Weights of a small mixture-of-experts language model, trained from scratch on English Wikipedia.
Size: 12 layers, vocabulary 16384.
Experts: 96 SwiGLU neurons an expert, 4 picks a token.
Training: a variant of Adam for the experts, 802M tokens.
Below are experts of layer 4 (counted from 0) of a mixture-of-experts language model. Rows are named router (the router's row for the expert), gate (a neuron's input weights, with its number), up (a neuron's input weights, with its number) and show model dimensions 0-191. Each number is 500 + 40 x the weight over its row's rms, rounded and kept within 0 to 999. Numbers have three digits each.
Before each expert's rows: "gets" lists some tokens that make up at least twice as much of what it gets as of all text. This comes from a sample of Wikipedia text that the model never trained on. Tokens count by the router's weight.

# expert 58
gets: " |", ":", " -", ";", "|", "-"
router:432525455565511521426531530573512521567428497505494535524523485518521453541529482561569468525486521472528487503453567437456489495573539524505519533472579535498529461509439529469514513451455499470494469496456554484419517564499502506422560508500515477488527445463531509473509488564455431456531542484419503589521482478453467506536525498548499568482492495542498515489550489496527521457490470418497497510503465495599479530499516494555506488545533486499413552466602472525604493447473521399505507452524496568507488555510460455535482526478486540457473464479557508539418552575454513486
gate0:501484552477523456518556442524471599489528529553497527448519534446545508511514478476582489488474524544477490536454445515555491486407509502465534553453530441518561500461499493518498532504541532471463492438486484458514494479574527483519444483506478521468495486517520445462473513516488608589490491479492530463485511455494487562491448475475526550584480526526524500563474491483495543523466550491553480449373495519525531471523507439492559487465419492593557478466531466498547495472468541499447488476582495455525489490516526500478528568601472497624534534454442526492512483487615515541
up0:479436530414465493436517486485526509538529534535452525597512443505489520494452498490494495497449494507478457607469491603498490419540483465526417470516507460504472505458539492568517484495549486536548506464552452542492546501472546447573447526461480551513450483450488495548443514521561485538468492526482536458431507468470541579469521505538539519589478500560605507515518492434420478483549510461538509504471543435516489403530535521512538541476456462523478558508494502469507504481466446532500531501453437469452442443531475536479555530474468479490499495541508463479491376539488517444
gate1:480480517523468476468525493551466466458492507524476508480440497592484539436502550511459484547553413483502553517501535470485560467456499486542456488522532437477440529520562533526573486507549514473504513493505476506501473513449516538540455508501523537553509480484494482549474526517436558457435444477602549502499499452431455516523509480521484577507429438479539554491537492471464484514442419514491513556519580502434447466417509534472501498504536485498566463403491542475520520529504451488531513471416456532566532536490482588523448475494549482641573493498413508484528471543513466517
up1:510475446464573500512461486501504475462531521511447546500505448508503496482503493515544525512441530530554483534569427504569517486531549525509470482463445522492469497485518540499509482474556473529534536473518437516511528496518511473503531514446455517536485565474528543461528430509579531550519514477548453586472469527510521450467481559544536466553507507414429436431543543465479465558587537454470423478461464515507558495498484489521448499455483492487464473502478538560494445551496469509507508524477479436459445475492575518452521466585529521475442490580507395435575478434614452426

# expert 51
gets: " |", ":", ";", "\"", ")", "'s"
router:485499466565541494416452545592429450468460462563487525530525574525544435540562463506435527578488493542501508430534498477477512506480474525480567446543497502493480461475441586538546527505540520455519500481475460463520521446506534550481558513423469549440551426440541474490541478527521432433504481476516537561476488516460502459455473540463471472476538498538507516523491548517512455547445485435466585539508484572544519482529495493522497468506559486487496515485606459508517520499437534472496538472553534475502532490560522442530555479542502575499440491471549516572457593555505507515
gate0:479542445526466530484509534507518437514480480542558526561604503491479467431515480488452522522479497547458473533460477480474542511516482547568539502469525459558552540495529501503471519417572547477458483537478488462559511513510537546474596528483480447502557589494514488494507541506532526504419478468516528538464455406447499438476509505441472428428481474523557484472556506481450473539573443482454526492563527493449517563428514506502494478485491497452479604490484517490554466473532524481558461494409557528538437491469467472540501450453444494606511467507512513572494534548444471464
up0:433506428525568514470508477462470498465400508510536538491464525560518597502485501506527511471452582479459567479502516511514465490585549552482448579512491492450510473536516506489476526497495483493466473461440492466526590502562540502558485435475527501476513517551529481506479594494535606552455481489426568544481563491477521505471489481476488498505522499615500518514560483481516495502476444484579463516499590392467446513529594530444454476455529561515457513475501512473449539490549499473499550451521471547510491519510450519500475415514430515545547473428490501484499501559518513496
gate1:473501522403552550443461488517551513494517520453498514494450454465521514440510456468588506475520506430516465504504541508531515469539527505514507560447468532519458481581496379454451465488436469491477524544512488510389565534487512491507404505511501506472565487456442450530507567563552425588468468473492511485487477565442518562532509484556551480493472511539517579429443487483519514499501510544509521502438559449566503475463484531510526504478492501514523480477547459458517495499543410530491468582540472445460543460411435531485450485496489515539517540474541544481519488575550512508
up1:453454434584458468567503500471476541527462469506506572534584467579471475544498528564415566450472490394501510473509459453516500485483540457523541473610502449527551435502516529535488554523586505482558525538474500497527489444553524466514531467509500468542470631510501503508503521468505567400506504508474521522477482495488516472481520523487527457516528456469436520520504517460472475498534558451528495478492473515479542514446509473473416485482548432514493538585503534543524506476469533465478512431441513578551506549490467518443555472593452452552515473500464484513434531500482475501

# expert 48
gets: " |", " of", "-", "'s", ";", "ad"
router:405519511501416504503519497519503477513434492515458491501503414552558464499477570581573417540537486471500418514478521449455525536604592522555484504544564443560500559536512454508533551507514511414512527523433560439445558540443424536474537518496538516545479491466457507496493524550480486461434528547449537515527449513454490515528491471563494539518490515580472525470488503457500483422499449528494526433534484462533502477451504483541576471557491442519454494487550471457564478530442428504477482491472463538551498550539477505566502506530481475482506524441513538529537491480472536529
gate0:525533477550473449427514469524504578427506578384507451550528498478457532506585484478550539484452546468472505543513581476553484541519473505531524461450490541474548375501496532482494455463461531464447540499508429553434532469526477523508524487506512592452468538491473456483486482463527543471526558502479523417492458479463497498531525427482455473489522475430497487406487558551519422572463495530501531521516499549540494578595441534513454432540521493507525445552475490500498494530492526474482483542462534547455490487417500462533553480517501527464543490528570492464475489525510459503
up0:483441542494545473524483579463431506504525511493495552512460483504501528485535480451472479481546509532596550473501471520509584441450515463440450518471499490538488493513540475484447524574476439569423493491504571515477568508478560530525413500538534469517463494468512456445515460514513429459429479522467503527480585529560477526588428572571443531472508452537387486459533536457518528534490501510461524450451527558509520459505509528405517504510552527505472515509571501478526535465552547506490527494491480483488508497502422560458416532513527522489426563550460547520494489582522491495
gate1:514482505508503552499517507498581431557522490468469516598499530483484504477483489485448512459447568499513545542549438548601451551482520513529527464482494501457481522446535470459505534486504517525523490469588445500479517503488587446511485448462470417519449471485462509532406520552537472547448514531516498555498498513517537460504465479465505442412505506502553588528501461514420564531440535519530517427425450542430478486520541494427507441468455562432429475527532561519454465559485515483540458548512551424476515440484577503496557484498548465475482516485466452477538529488481536491
up1:440519444510537501530540470541537477413483492476525508488490456529416488539569504524577487510494520554505447477501470443499542423570470543510503507459490494576530429527464550523495497544520478515504509572425396421559463448539385526526512457529532560439550451493557555504535476537517495479525451504495513466467492471463472503490601467498490520487612502485441487482493623508472478551531488460486487494494513514506554475469506473541455537561491516448541421547526496490500515460413507527506510537501565535519550485506518470492522538529511458455521464463482462484491546587489480460